config.yaml
num_hidden_layers: 13
hidden_size: 384
n_experts: 64
experts_per_token: 6
d_expert: 32
d_shared_expert: 128
hidden_act: "swiglu"
moe_layers: [4, 5, 6, 7, 8, 9, 10, 11, 12]
router_score: "softmax"
normalize_top_k: true
routed_scale: 1.0
balance_loss: 0.000529
balance_bias: true
router_z_loss: 0.001
init_std_router: 0.0261
lr_router: 0.000592
vocab_size: 49595
norm: "rmsnorm"
norm_eps: 1e-05
tie_word_embeddings: false
optimizer: "soap_variant"
learning_rate: 0.00289
beta1: 0.95
beta2: 0.99
max_grad_norm: 1.0
batch_tokens: 131072
max_seq_len: 768
train_tokens: 395900000
max_steps: 3021
dataset: "wikipedia_en"
Below are experts of layer 4 (counted from 0) of a mixture-of-experts language model. Rows are named router (the router's row for the expert), down (a neuron's output weights, with its number) and show model dimensions 0-191. Each number is 128 + 32 x the weight over its row's rms, rounded and kept within 0 to 255.
After each expert's rows: "comes before" lists some tokens at least twice as common just after its tokens as in all text. This comes from a sample of Wikipedia text that the model never trained on. Tokens count by the router's weight.

# expert 60
router [150  81 151 118  84  70 147 120 180 202 134 150 107 187 160 103 149 161 144 113  77 132 117 125 173 199 123  71 122 140 117 116 188 123 154 114  89  89 198 117 136 133  81 102 172  79 181 137 131 157  99 101 139 121 140  92 137 128 165 138 142 154  84 146 131  79  93  92 155  45 142 111 127 116  77 145 159 160 126 114 151 133 105  93  22 115  96 112 109 130 155 162 110 141  96 161  78 159 118 157 122  97  93 123 155 134 142 115  97 128 110 153 137 116 132  78 104 126 137 154 126 136  80  80  73 163 138 147  64 134 201 123 151 183  97 154 128 136 164 123 140 122  99 143 175 160 110 148 156  97 144 127  89 153 141 118 100 145 174  70  97 128 112 169 164 153  94 115 155 140 126 125 126  94 192 107 102  71 136 135 139 182 104 106 112 117 153 154 192 142  91 162]
down0 [121 116 156  72 158 140 119 109  82 117  96 116 166 189 143 137 213 149 105  81 169 133 114 115 111 147 133 156 113 124 144 119 164 129 161 146 180 149 132 122  90 137  80  73 165  82 146 144  91  66 101  84 128 114 110 148 138 188  94 163 189 165  84 135 158 120 120  74 156 132  96 158 179  89 150 105 117 126 162  79 172 108  84 185  67 111 123 173  50  84 111 136 167  87 126 106  79 189  93 134 176 156 125 155  97 185 113 117 138 151  66 163 119 125  90 125 111  86  96 109 115 103 132 189 123 148 140 131 173 163  68 141 134  93 151 105 165 118  90 138 149 111 129 154 106  75 101 167 157  78 136 151 121 169  91  93 135 105 133 210 120 125 137 164 125  98  90  99 109 154 125 150 108 134 158 121 108  98 104 140  30  87 114 103 181 168 144 105 113 146 141  65]
down1 [160 140 166 116 115 134 151  89 173 124 128 187 104 144 190 169 130 184 122 122  67 103 173  96  91 158  93 118 136 152 138 166 103 122  90 116 139 135 128 117 126 165 137  76 155 123 172 163 115 103 145 171 147 136 107 113 143 145 155 118 116 126 223  72 184 134 125 124 130 162 144 184 132 119 116 132 114  91  68 167 116 130 120 187 131  81  95 112 149 101 129 122  67 167  93  96 132 160  69  93 157 125 135 115  95 109 127 146 155 177 118 135 128 131 144 136 129 122 129 116 150  51 139 163 101 114 110 112 102 119 136 114 164  96 141  87 168 213  88 171 122  99  65 126  96 135 118 116 155 139  55 118  58 126 165 160 151 168 120 134 119 133 140 147  76 149  52 128  56 128 147 105 166 114 159 134 154  69 153 129 133  92  91 139 111  94 148 143  96  90 100 149]
down2 [ 76 104  99 127 110 174 149 110 135  60 167 180 113 152 119  89 135 114 189  96 176 123 131 132 141 134 167 152 168  93 146 143  96 122 185 126  82 177 125 122 127 139  62  73 137 126 166  98 119 129  62 185 108 100 190 130 125 142 149 129 138 147 117 117 131 126 107 127 135 125 121 170  78 114 131  92  99 175  62 106 137 163 148 143 154 122 134 164 111 155 130 143 122  85 142 134  77 159 120 174 115 100 123 124  86 124 158 178 133 151 119 113 106 164 106 138 189 141 126 143  82 146 140  93 144 102  91 142 121 156 118  57  62 114  98 139 124 109 146 155 146 126 121 140 152 180 105 133  57  85 180 114 174 119 180 127  86 126  84  99 150 125 136 133 226 139 115 215 123 157 127 137 153  78  25 130  81 126 145 108  95 118 127 122 142  84 122 124 161 118 144 127]
comes before: " the", " a", " 2019", " 2013", " 2021", " 2022"

# expert 45
router [106 109 137 137 124  81 170 128 166 165 134 132 133 180  95 129 197 109 132  99  99 150 105  47  88 149  96 127 136 175  92  87 189 134 132 118 113  73 135 209 143 117 131 166 163  93 188 134 150 171 129 127 172 173  94 101 111 143 120 195 159 133  94 175 107  78 119  67 166  91 164 126  73 127 133 176 181 120 175 129 138 154 131 114 102 113 106 129  70 153 103 159 112 180 105 164 109 135 130 155 188  73 107  94 114  68 142  82  80 113 111 153 170  93 134  66 119 152 140  88 142  84 119 103  86 114 187 120 104 122 179 108 120 161 134 168 113 127 119 120  94 173 116 179 158 141 118 152 168 118 176 137 108 143 142  96 130 128 177 128 126 142 126 167  70 172 111 120 138  95 119 134 122 130 146  76 132 126 164 166 149 123 109 109 136 123  92 143 176 156  92 133]
down0 [118 117 179 111 170 163 119 165 154 129 136  94 137  75 107 136 181 131 116 154  67 208 106  57 116 117  85 127 146  72 145 164 146 127 102 144  95 124 143 188 153 190 145 130 141 202  88 133 205 107 106  99 125 124 148  83 157 140 160 194 141 168 187 130 179 122 148 100 139 145 124  92 129 151 131  89  83 165 125 150  89 179 149 128 160 142 152 122 118 181  95 140 112 172 178 129 120 150 134  97  60 121 147 183  67 145 144 117 131  81  78 135 145 148 143  66  86  94 161 140 125 155 119 118 140 165 139 117 136  93 132 123 180 103 153 103 108 114  99  95 174  93 162 142 118 137 111 124 160 165 124  70 131 132 162  98  97 153 103 103  77  94 116 130 109 151 141 135 143 135 174 173  98 130 107  37 100 174 117 181 153 140 150 106 102 137 207 194 113 147 147 153]
down1 [112 136 164 110 133 102 130 169 129 194  89 119 116 139 131 129 130 105 146  90 132 123  89 138  61 158 140 124 173  89 174 151  86  95 134 118  95 189 121 159 171 166 124 177 134 107 117 137 182 127 148 115 117 108 109 139 112 196 130 148 119 115 121 164 100 138 151 133  94 165 117 152 153  77 131  74 174 125 160 183 173 117 136 140 105 148  91  84 160 107 207 145 131  64 134 158 110 163 111 194 188 187 106 114 167  87 101 116 129 177 137 177 174 126 123 132 128 121 114 103 148  99 123 105 118 161  82  94  37  91 112 103 161 156 105  82 136 112 163  66 133 127 138 156 106  76 122 130  30 145 186 146 156 119  99 136 108 165 107 180 154 168 101 144  98 162 103  99 148 131 119 153  89 146 195 109 169 146 145 113 112 140 122  97  81 114 157 121 120 136 118  32]
down2 [ 57  94 128  99 100 160  77  78 120 149 149 136 147 171 174 180 150  73 108 113  91 134 101 156 156 110  85 109 171 136 145 155 130 135 101 114 112 107 142 116 145 228 116 138 116  47  88  34  51 153 148 115 142 109  95  89 156 134 193  89 131 127 135 117 103  99  82 180 166 121 149 133 159 147 128 148  76 170 149  88 169  90 119 113 193 156 145 107 138 146 104 148 145  32 129 116 131 119  65 146 135 143 160 158 109 168 125 149 126 120  98 105  87  63 134 119  95 153 100 107 146 131  66 110 141 157 131 170 132 131 106 125 153 104 131 169  94 160 119 126 133 119 111 161  99  62 127 159 122 133 159 109 142 125 111  94 117 102 142 128 109 112 131 123 150 137 107 138  89 165 153 166 145 147 164  74 112 102 129 131 135 167  68 101 210  99 152 119 144 154 104  98]
comes before: " the", ":", "′", " JPL", " his", " \""

# expert 9
router [121 142 179 135 149 159 134 116 142 148 157 122 139 160  80 155 183 144 134  78  64 144  91 128 129 177  78 127 128 172 125 124 156 175 106  99 143 115 123 156 147 138 138 140 158  68 120 143 153 155  89 126 147 138 108  94  90 132 132 187 140 185 117 160 122  81  56 119 197 121 146 113  93  86  54 101 138 164 181 151 126 130  88 104 107  93 142 124 137 164 117 160 106 129  96 170 126 134 159 182 179  89 129 129 152  81 117  87  76 116  94 102 118 102 154 100 101 152 127 107  82 114 113 145  67 123 148  64 158 111 121 118 121 166 106 186 128  71 169  79 113 105 142  92 121 130 155 111 151 140 137 128  98 112 142 102 107 172 118 125 102 150 100 140 110 125 117 110 133  80  77 179 119 123 193  94 148 117 127 132 106 153  76 150 126 145 156 158 142 175  93 135]
down0 [ 93 203 125 144 103 105 138 159 137 139 171 164 145 131 123 128 143 150  95 125 108  73 155 134 148 136  98 101 162 128 121 102 165  80 110  69  61 136 162 147 181  87 122 133  95 166 122 145 165 125 177 135  94 118 115 164 134 163  90 119  85 117 163 160  80 119 143 136 113 128 104  97 137 140  66 135  99 135 107 168 131 134 104 167 161 134 123 145 186 155 157 104 121 136 140 138 136 114 137 124 103  73 112 129 146 137 156 161 124 132 160 141  78 152 139 169 154 132 176 156 132  73  90 165 155 151  64  79 132 158  80 119 139 143  90 137 104 124 104 117 188 142 140  89 146 185 144 120  88 162  96 130  83 183 138  67 172 137 167  95 140 123 123 129  99 100 163 147 146 138 154 123  48  71 120  53 140 125 169 115 110 125  49 106 153 142 155  99 151 157 122 126]
down1 [ 64 171 168 110 118  95 149 141 147 106 122  98 159 167 147 117 142 135 156 170  92 115 158 111 150 134 141 141 135  99 137 148  84 158 114  78  86 135 117 110 158 207 168 139 144 158 127 133 116  60 168 106 115 105 134 112 124  88 154 118 103 133 134 142 144 181 158 136 102 171 125  79 139  73 181 111 168 179 154 129 133  87 129 144 208 151  67 101 116 107 171 132 149 135 148 132 113 103 101 110 105 102 140 212 132 189 149 141 153 123 171 122 127 121 196  91 103  98 111 131 141 100  96 142 138 105 120 134 101  58  77 168 115 112  78 165 108 163 178 121 168 212  72 108 114 112 150 131  44 149  72 154 143 139 148 107 136 100 102 157  78  86 112 127 179 121 128  97 142 125 136 168 119 125  98 162 135 108 180 174 114 212 132 142 135  90  58 146 135 118 132  95]
down2 [101 138 130 108 110 126 151  81  97 126 101 135 156 142 109 144 105 125 114 134 116 114 138 211 142 123 194 152  79 106 227  95  72 159 174 139 121 116 134 141 133  98 141 173 134 107 138 100 162 109 131 174 125 145 109 131 140 102 141 118 131 151 103 149 115 119 124 142 161 106 145 136 155 102 145 140 166 133 154 123 115 119  80 124 132 128 100 143 147  48  71 105 133 130 110 160 152  63  68 148  82  86 165 164 103 167 128 121  65 110 120 143 146 129 129  81 153 157 150  72 154 121 149  79 172 101  71 145 140 160  82 106 161  96  69 164 146  59 138 107 113 121 131 215 117  87 126 108 124 109 106 126 155  96 101 158 112 134 144 151  92 137 193  81 112 122 160 111 129 157 147 103 129 148 146 178 139 159  98 150 188 147 153 151 127 133 138 175 112 107 127 150]
comes before: ".", " |", ",", " in", " (", ")"

# expert 13
router [168 103 129  84  82  97 172 141 164 138 147 155 127 166 108  44 177 139 124 130  77 128 100 104 137 188 101 146 185 128 126 117 166 113 122 121 100 178 173 120 152 163  91 180 142  71 116 123 133 128  86  90 131 206  85  98 107 111 137 153 139 121  82 150 109 117  71  62 118 107 145 129 106 101  88 171 161 155 145 137 146  74 126 108 107 110  82 112  55 161 129 171  27 131 120 124 138 151 117 178 152  96  89 150 183 117 147 156  82 134  76 138 172 102 141  86 125 131 140 147 127 138 111 113 128 132 183 131 161 122 131 182 144 153  77 190 122  77 192  54  91 120 132 119 143 155 131 113 139 141 136  86 135 117 117  82 125 143 165  92 150 118  80 201  91 139  93  85 143 152 120 132 139 118 137  92 140 145 144 141 158 174 115 111 177 155 116  84 131 153  85 146]
down0 [ 77 105 127 143 126  41 175  98 121 149 113 193 162 116 134 141 111 119 155 157 117 129 108  93 146 130 135 119 132 181  74 161 134 112 123 132 160 136 122  92 117  84 139 181  90 171 135 129  74 109 170 121  90 189  59 143 108 117 126 169 157 114 189  82  88 132 152 143 132 142 133  46 116 187 132 119 141 135 191 155 105 119 125 139  99  88 179  44 147 145 167 108  83 164 132 144 134  71 137  99  95  89 129 159 150 164  73 141 124  84 154 150 158 148 108 139 134 131 135 146  90  74 149 138 158 178  75 135 163 145 130  79  57 205 119 120 218 138 134 115  85 137 129 129 114 158 184 104 172 163  91 164 102 146 117 113 167 120 107 125 158 138  98  89  41 173 126 142  96 129 149 104 140 165 133 151 106  89 159  99 167 146 128 110 133 166 126 139 152 124 155 161]
down1 [159 130 127 114 125 154  84 160 120  95 141 132 142 111  90 157 113 153 142  55 111 147  94 152 141 175 100 168 108  96 128 171 186  97 170 111 143 150  72 168 116 177  87 137  87 170  72 122  93  84  76 112 113 152 105 155 131  95 176 148 151 105 143 129 142 108 132  85 117  96 117 100 154 126 115 119 167 153 142  97 138 102 137 149 167 151 167  36  77  56  98 173 122  86 158 130 118  87 187 116 156 147 119 145  79 161 161 132 108 191  66  73  87 168 139 110  72 105 149 199 112 161  80 158  53  86 115 117  87 121 103 129 117 108  95 147 134  98 131 135 140 127 151 148 131 188 114  91 162  80 150 137  98 140 157  89 114 145 144 119 131 152 106 196 136 106  87  73  96 215 132 142 141 160  85 106 136 158 134 139 129 165 126 148 162 126  80 117 124 141 159  52]
down2 [141  87 130 100  95  83 128 148 139 117 104 114 125 146 107 101 161 103 175 129 170 113 123  35  79 144 110 131 179 183 133 170 174 196 179 139 121 107  81 146 158 141 203 162 110 149 128 127 147 151 203 122 162 106 133 143 185 127  96 138 108 156 109 175  92 116 134 157 135  88  96 164 162 123  80 109 146 106 108  94 102 107 111 134 127 108 184 175  90 152 147  82 105 176 155 115 128  84  83 188 169 128 105 145  98 127 113  85  91 107 119 153 101 116 145  80  56  91 151  88 165 150 147 147 108 102 109  84  98  59 146 108 146  77 102  68 126 137 123  72 106 164 164 118 160  83 120 180 186 102 129 199 118 178 116 116 106 126 136 181 152 112 120 152 171 116 126 146 140 144 163 151  77 156 176 119 155 117 155 101 165 153 186 177 152 110 154  89 116  68  93  63]
comes before: " |", "0", "1", "2", "3", "4"

# expert 5
router [135 135 141 134 118  85 153 148 152 154 142 131 112 147  82 141 129 108 127 109 102 173 102 106 138 149  52  65 161 134  90 108 183 144 153 136 118 116 131 151 106 172 112 157 130  91 122 144 148 146  52 104 169 162  91  95 102  95 101 152 162 145  87 162 116 105  64 101 119 104 160 109 180 100  97 188 136 155 113 128  97 134  80 119  76 138 146 140  89 219 155 190 126 149  85 156 141  77 133 102 202  93 128 108 114 129 141 102 110 103 100 192 184  94 107  99 102 157 174 101 130 145 148  66 124 131 139 135 131  93 125 112 121 184 111 143 130 103 134 106 118 159  91 111 180 123 102 150 165 150  94 146 116 114 104 102 121 108 137 123 122 119 133 178  96 153  92  80 140 134 106 117 138 125 189 114 140  95 192 139 131 125 124 104 123 124  68  97  89 161  80 118]
down0 [146 144 146 151 153 112  96  46 167 126  59 158 128 126 103 122 175 113  85 115 119  80 132  60 113 116  98 170  65 138  87 124 131 126 100 122 177 132 115 156 133 147 147 121 119 173 202 125  76 106 116 150 113 121 160 163  98 169 103 130 126  98 102  93  96  87 168 160 104 125 174 107  59 101 178 181 136 146  73 100  59 124 109 111 157 115 118 148  85 132 122 113 152 175 101 150 117 164  64 117  84  94 132 143 155 181 129 118 126 148 119 115 128 154 110 177  78 147 104 117  86 177 130 152  52 166 145 132 212  50 146  79 155 124 152 124  63 163 107 130 105 202 166 109  98 160  72 121 144 110 132 111 150 168 125 155 122 145 107 186  98 145 131 129 135 126 103 137 132  99 163  64 176 126 127 135 127 111 171 113 140 137 132 176 110  95 141 114 102 186 128 162]
down1 [134 102 111 135 110 137 115  71 184  93 188 131 151  95 177 142 126 107  64 112 123 159 107 134 102 135 144  45 105 106  47 146 127  76 131 119 145  54 190 115 115 104 135 115 132 156 161 126  84 114 106 121 125  99 119 180 150 128  91 105 123 188 125 135 120 119 110 101 146 134 202 102 146 127 114 146 155 101 117 142 131 138 154 186 112 162  92  75 107 115 159  84 143 147 145 118  92 231  86  90 125 148 115 170 130  74  87  87 155 124 150 161 114  98 165 154 108 170 113  91  98 118 115 135  93 107 118 154 146 129 102 108 151 141 193  91 140 131 134 125 168 153 155 150 104  92 178 149 171 114 110  83 113 114 183 154 129 151 162 112 116 117 159 139 161  96 140 151  95 137 204 121  95  67 173  69 126  66 128 143  62 146 115 127 120 105  90 125 129 159 116 144]
down2 [146 129  96  79  61 101 182 172 110 145 113 119  72 115 166  78 123 119 202 194 180 164 106 158  85 137 105 121  96 104 167 140 146 132 133  58 128 154 150 122 100 118 111 114  88  84  89 118 133 127 120 172  88 173  68  88 158  89 145 134  82 116  91 114 123 184 123 130 116 145 102 135 166 196 105 115 164 186 148 113 113  87  64  96 107 121 168 193 111 102 210 116 152  55 119 129 186 123 190 168  93 162 104 108 134 122 123  89  65 129 109 180 163 146 138 113  85  96 101 182 118 148 140 125  99 119 140 127 129 153 104 110  59 136 135  97 117  82 141 114 130 136 138 150 125 152  84 197 108  45 108 102 114 123  73 162  86 166 170 138 130 107 169 149 151 156 157 141 164 124 114 117 163 110 126 153 150 108  99  81 130 175  75 138 115 131 136 120 154 169  77 120]
comes before: " of", " that", " he", " the", " to", " a"

# expert 19
router [160 104 171 155  82  67 123 141 216 124 140 169 175 205 151 103 131 118 123 118 118 157  96 114 104 154  98 103 176 197  93  52 134 152 160 112 120  96 106 142 122  96 139 139 128  83 177 128 148 205 111  82 178 162 109  85 149 152  94 175 159 167 112 139 131 116 134 113 103  99 143 117  82 132 141 161 132 149 177 180 161 127 125 108  92 111 121 116 142 167 160 168  93 132  93 180 163 109 114 184 195 117 108 111 121 107  82 131  83 123  83 171 146  88 119 108  97 167 161 120 147 124 100  93  93 112 171  97  80 113 135 149  78 151 113 128 123 124 151 102 124 137  85 139 185 142 106  83 173  99 137 118 103 172 126  77 123 189 192  98 126 127 123 127 126 209 101  31 149 113 107 143 106 156 183 137 133 101 138  84 149 167 120 128 109 130 125 166 133 109 115 136]
down0 [140 139 164 112 148 107 133 186 135 128 171 147  41 111 119 132 133 147  97 144 159 141 133  63  69 209 126  99 127 104 153  53 166  58  96 141 150 127 101 128 161 211 152  48  79 175 137 104 177 175 200 115  94 111 146  77  85 132  90 155 118 151 120  73 107 164  83 124 107 141 103  93  90 153 101  76 113 156 156 145 126 103 176  96 110  96 131 168 127  65  91 195  85  93 122 128 115 182 117 118 115 142 124  92 162  84 116 151 108  78 115 148 170  89 127 125  66 105 159 190 103 157 136 170 113 135 124 134 114 110 124 134 139 129 135 157 122 157 114 127 162 142 177 138 122  80 170  92 105 142 134 120 151 122 160 186  69 128 183 149 168 140 144 155 101 117 159 135 176 151 111 102 142 140 119 143 102 172 121 118 184 146  66 106 122  65  59 160 124 167  72 108]
down1 [102 131 121 115 116  81  88 153  95 149 181 155 128 149 132 194 102 102 109 145 181 122 155 116 151 142  85 104 124 157  93 129 177  79 136 140 158 120 154 112  95 160 145 136  99 113 106 115 100 162 154 111 136 120 151  54 125 122 134 117 174  81 195 144 148 197 106 135  84 163 160 166 172 172 130 120  91 143 120 102 118 107 152 154 167 109 131 168 182 145 105 159  82  93 120 131  88 109 115 128 116 146  88 111 134  73  85 199 118 174 122 131 141 115 116  69 124 135 128  68 113  98 122 158 126 144 101 103  94 159  81 185 143 125  76 119 181 107 120 131 131  60 105 108 130 169 122 104 101 157 157 109 165 187 126 158 132 144 150 120 139 121  98 142  89 120 145 173 154 125 102  76 157 123  73 126  86 124  52 166  88 121  67  87  95 115  74 160 102  67 100 132]
down2 [ 95 115 163  92 158 141 134 118 110  75 104 112 149  93 110 148  43 105 146 112 138 116 130 166 101  74 147 160 140 211 114 134 180 143 107 150 129 131 164 112 128 138 213 141 146 162 121 140  66 148 127 140  80 152  73 135 139 178 100 145 128 182 139 146 140 145 117 124 130 109 109 138 115  96 101 125  87  92  89 160 168 135 150 102 176 142 131  67 174 100 125 111 112 195 134 114 121 102 114 188 120 174  86 161 142 189  67  84 153 119 126  90 115  99 181  95 111 152 110 144 207 102 132 124 134 141 164  35 139  96 151 143 143 128 110 105 154 125 110 153  49 131 130 131  70 140  89 142 113 112 115 110 103 171  97  79 106  81 198  85 158 184 156 101 109 140 131 153 146 136 178 130 159 126 121 178  82 103  79 140  77 131 127 126 129  95 108 202 160 187  76 100]
comes before: " a", " the", " was", " not", " also", " been"

# expert 4
router [140 119 109 101 129 111 179 136 149 146 140 146 117 166  90 127 201 142 146 130 156 156 109 123 174 185  70 126 149 168  91 120 183 135 178  83  74 103 129 142 111 146 100 160 143 103 144  91 116 172  89  85 134 159  84 105 120 114 148 125 158 214  90 216 137  98 116  75 140  84 122  91 119  94  87 140 201 141 167 153 147 166 120 105  90 138 123 136  93 200  97 198 104 134  92 148 146 120 134 141 131  85 131 146 147  96 126 141  80 114  81 196  78 116 121 107  87 132 192 148 151  87 107 139  87 124 161 136 122 104 170  99  76 181 108 158  97  97 157 121 115 146 165 130 149 133 145  74 128  94 125 122  86 110 123 124 135 164 170  58 146 117  98 173 139 160 130  78 128  72 112 176 100  92 164  86 155 129 166 105 155 102  99 106 155 167  69  84 126 131 116 128]
down0 [135 168  85  67 106  81 162 105 133 108 148 132  73 180 115 118 183 154 125 147 175 170 136 155 100 159 147  45 157 135 126 153  61 106 188 136 156 180 135 134 111 129 164 162 137  75 194 149 157 126 198 124 157 147 154 116  89 146  80 152  89 176 186 161 140 134 121 136 106  93 109 105 114  99 152 100 163 120  86 122 130 104  80 151 114  97 157 130  77 124 157 123  86 132  98 209 145  95 100 115 167 155 126  78 147 129 100 123 108 143 104 144 102 138 152 124 169 157  82 126 124 124 177 165 173 153 115 109  67 125 127 174 141 118 133  96 189 136  93 166 144 116  62  89 132  97 132  66 126 174 137 111  99 136 108 136 127 105 110  99 151 166 123 137 108 124 135  84 140 132 118 110 101  78  64 104 114  92 128 128 148 197 103  87 195 152 131 141 139  95 123 162]
down1 [131 101 157 177 143 126 190 138 118 134 135 130 162  89 133 166 165  88 154 146 128 129 142 126 126 163 162  45  84 109 129 156 135 123 163 135 100 142 163 140 108 112 119 139 136 147 130 108 191 103 185 154 149  96 163  94 198 101 171  99  86 106 104 141 166 134 162 178 148 165 100 152 126 140 126 105 131 115  66  96 110  95 135 121 130 140 126 114 128 108 142 119  94 167 137 124 119 173 105 114 121 141 119 102 154 151 165 107 131 139  65 157  71 120 134  98 164 158 118 123 102 112 165 161 132 207 102 172  53 124 181 105 120 142  57  66 153  96 110 148  93 135 111 119 112 139 114  85 129 162 167 196 133  89 180 123 121 106 159  67 136 107 102  79  63 134  98 114 167 155 147 125 119 129 120  61 171 129 115 167 140  96 101 140 135 143 139 158 145 163  62 144]
down2 [123 153  73 127 100 143 190  90 180 110 117 105 156 229 138 120 197 114 107 166 151 168  87  64 172 130 127  97 146 103  98 108  95  94 157 140 124 172 149 114  92  66  85 113 140 134 113 132 164  82 160 112 126 121 140 161  93  99 169 101 110 122  93 142 181 159 181 111 113 100  86  80 121 178 107 101  96 151  81 133 117 106 104  90 145 144 114 108  27 129 156 152 150 114 148 156 128 142 131  99 143  51 165  97  93 119 124  80 122  92 138 139 117 122 120 129  99 191 145 153 154 142 119  76 140 165 122 121 150 136 112 160 112 175 144  82 154 100 148 113 125 140 116  54 165 117 153 112  98 139  88 127  99 110 154 166 199 132 157 116 114 104 174 136 155 108  81 121 109 144 156 131 120 115 158  74 129 111 117 145 134 160 116 143 106 132 119  54 137 117 153 123]
comes before: ",", ")", "–", ".", " of", "),"

# expert 53
router [135  83 122 161 111  90 152 102 183 216 158 187 139 156 103 104 158 111 145  95  85 142  87 156 101 200  87 107 115 144 117 123 126 130 119 132 145  87 140 159 128 175 137 152 151  63 175 115 117 113  95  93 183 131 113 149 113 104 146 111 188 168  80 160  80 110 105  88 179 142 148 155 135 114 142 178 141 148 140 161 129  77 125 118  92 116  90 150 115 211 116 127 115 120 125 148 108 124 105 149 140 127  91 120 102 100 108 136 115 107  84 142 125 100 116  86 103 160 132 146 121 132  89 103  43 146 139 117  73 127 176 147 122 158 102 146 106 112 114  91 109 123 124 129 135 127 123 141 134 101 138 117  73 169 146  73 127 168 142 122 128 129  87 138  97 184  96  62 158 106  56 110 119 135 107  95 153 119 147 178 121 138 121  84 151 119 115 137 169 142  61 108]
down0 [125 126 149 114  94 177 117 110  76 104 151 121 150 123 155 109 154 155  99  96 198 140 115 104 147 172 119 109  94  84 138 178 127 128 171 175 115 105  94  90 170 133 126 113 137 124 156 139  99 137 208  81  99 168 126  99  92 131 132 154 106 102 133 108  84  91 128 175 147 152 122 124 169 136 107 174 121 123  97 132 160 114 131 110 152 127 123 130  95 116 113 151 153 115 161  94 149 122 111 156 152  63  62  63 155 157 188 119  95  68 114 161 104 124 109 207 155 165  86 142 126 148 141 169  93 117  46 116 138 172 168 115  69  71 112 175 153 178 185 157 158 109 165 119 136 188 126 138 148 111  49 125 153  54 124  55 113 114 174 133 146 116 173 119 137 122 131  67 163 118  81 149 113  99 107 148 153  82 129 147  86 121 162 118 168 155 149 131  66 148 133  78]
down1 [183 103 120 148 132 121 168 140 170 132 159  76 119 138  79  54 167  93 137 152 153 110 155 136 111 145 131 130 193 152 103  83 103 114 128 121 140 153  73 125 113 112 117  95  49 183 161 162  94 128  93 154  94 140 154 114 109 149  98 134 157  98 210 109 115 159 111 150  96 157  80  96 112 113 137 123 144 134 106 133 122 132 123 148 157  81 153  86 129 157 156 145 171 109 124 131 160 126 123 158 132 109 196 129 130 193 109 114 129 150  73  95 131 136 124  95 158 137 114 162 143  67  77 122 121 137 214  98 178  54 131 141 111 147 146 138 133 137 125 133 145 116 106 131 139 238 153 117 177 149 116 128 152 165 110 129 137  39 126  60 148 115 110 104 121 167 141  92 139 108 103 114 113 140  63 127 163 126  61 131 141 139  78 148 165 135 128 128  80 153 158 136]
down2 [174 108 123 146 132 212 111 136 107 161 109  98 153 121 119 133 118  50 100 121 163 177 121  90 136  98  63  85 110 164 138  71 159 157 115 140 145  97  80 152 167 154 181 163 139 155 133 124 128 176 108  78 115  96 117 178 180 147 122 110 109  70 165 158 125  86 111 132 113 156 144  68 129 203  79 118  86 161 131 109 116 120 130  96 158 130 130 148 168 115 157 109  89 183  97 139 133 121 100 112 108 124  82 197  86  52 103  95 165 103 137 101 108 133 137 117 106 143 119 111 112 117 105 139 127  86 103 157 114 182 117 130 164 112 132 146  96  87 115 143 144 159  84 129 142 110  68 100 111 132 142 148 141 164 127 116 121  63 145 128 125 208 117 106 121 149 122 205 125 127 163 130 180 146 124 117  86 123  50 159 182 168  65 158 146 139 100  83 128 181 155 117]
comes before: "\n", " a", " well", " is", " was", "The"

# expert 48
router [143 154 135 141 117 131 172 120 137 178 171 112 120 139  99 140 149 151 127 136  86 161  93 135 138 137  88 144 197 159  68 146 136 164 112 135  88 146 160 127 163 181  74 135 137  66 159 127 140 149  81 117 169 177  83 119 131  88 114 131 146 133 140 174 121  97  60  99 155 152 159 129 150 106  89 143 183 144 149 139 122  90  78  96 103 109 120 108 137 151 102 165 109  87 124 188  92 122 125 136 166  71 113 151 100  78 121 116 135  85  84 116 139  85 102 142 139 148 120 139 112  85  60 131  92 166 112  94 168 105 132  68 108 137 113 181 103  81 132  82 107 133  91 104 118 155 134 123 132 140 139 144 107 121 135  29 114 165 167 107 122 144  81 179 126 165 101 112 129  98  85 119 139  82 179 100 127 150 156 126 135 139 130  96 132  99 139 108 175 120 119  97]
down0 [147 110 118 160 138 130  72 177 149 150  62 126 164 136  95 161 126 130 154 152 140 142 128 128 136 114 140 121 148 193 131  77 158 198 146 152 121 159 128 128  97 192  85 147  98 125  54 107 134 137  79 150 103 104  79 163 154 115 131 116 140 129 150 115 116 100 136 165 125 165 145 106 179 192 128 110 152 150  81 141  90 129 136  81 151 135 145 140 101  91 102 125 127 138  80 148 146  90 138 125  69 138 178 158 169 132 115 126 120 158 147 134 123 122 152 109  85 148  71  54 161 134 139 168 126 136 103 112 142 129 135  92 155 125 173 126 150  94  66 133 108 177 122  63 134 181 118 131 128 106 131 155 160 109 133 140 131  91  71  85 105 206 121 124  79 105  94 137  24  63 128 113 176 241 102 169 113  75 123  60 117 170 158 124 135 174 152 145 158 137 135 149]
down1 [145 161 157 160 101 181 120  89 104 120 111 108  93 179  93 115 137  96 123 122 109 167 126 178 164  79 123 126 116 151 151 117 109 114  79 156  99  84 141 169 135 127 163 166 167 126 168 111 102 137 144 109 145 159  98  60 195 123 117 130 124 155 157 161 114 143 111 148 111 132 126 144 139 165 136 145 169 139 128  99  99  80 137 140 122 142 180  89 148  95 164 139 156 112 107 199 106 163 139  82 123  29 116  97  30 126 136 119 107  65 122 162  97 146 143 116 127  85 132 141 193 114 162  82 156 156  92 172 117 167 167 115 136 138  62 169 137  99 114 119  78  60 114 173  93  93 143 136 134  99 111 115 150 122  70 102 129  79 113 104 154 118  57  82 155 110 120 160 133  52  99 140 109 142 175 188 156 136 124 128 170 154 119 121 119 120  98 158 142 103 110 147]
down2 [107 165 142 118 113 108 134 162 166 193 118 143 130 127  94  74  87 112 174 124 138 121 119 125 166 168 160 127 116 125 181  63 143  91  82 180 121 104 105 140 111 168 158 123 146 101 129 145 173 114 102 105 148 113 144 145  68 104  93 122 124 144  91 137  53 185 174  98 148 139 134 110 117 132 123 151 175 102 190 164 101 117 203 130 130 129 128  87 131 125 129 150 161  71 105 141 161 170 148 150 111  68 146  76 124 128 113 134  96 101  61 109 141 155 131  96 100 142 144  77 126 111  86 146 156 114 117 117 121 133 127 141 120 145 118 192 154  63 115 115 133 121 146 122 149  66 122 145 143 102 138 111  84  80 131 116 139 131 128 141  85 205 136 211 106  85 135 160 103 134 101 102 109 164 126 153 163 212 127 154 211 108 189 117 140  48 128 147  58 169 110  44]
comes before: " |", "\n", " (", ")", "°", "\n "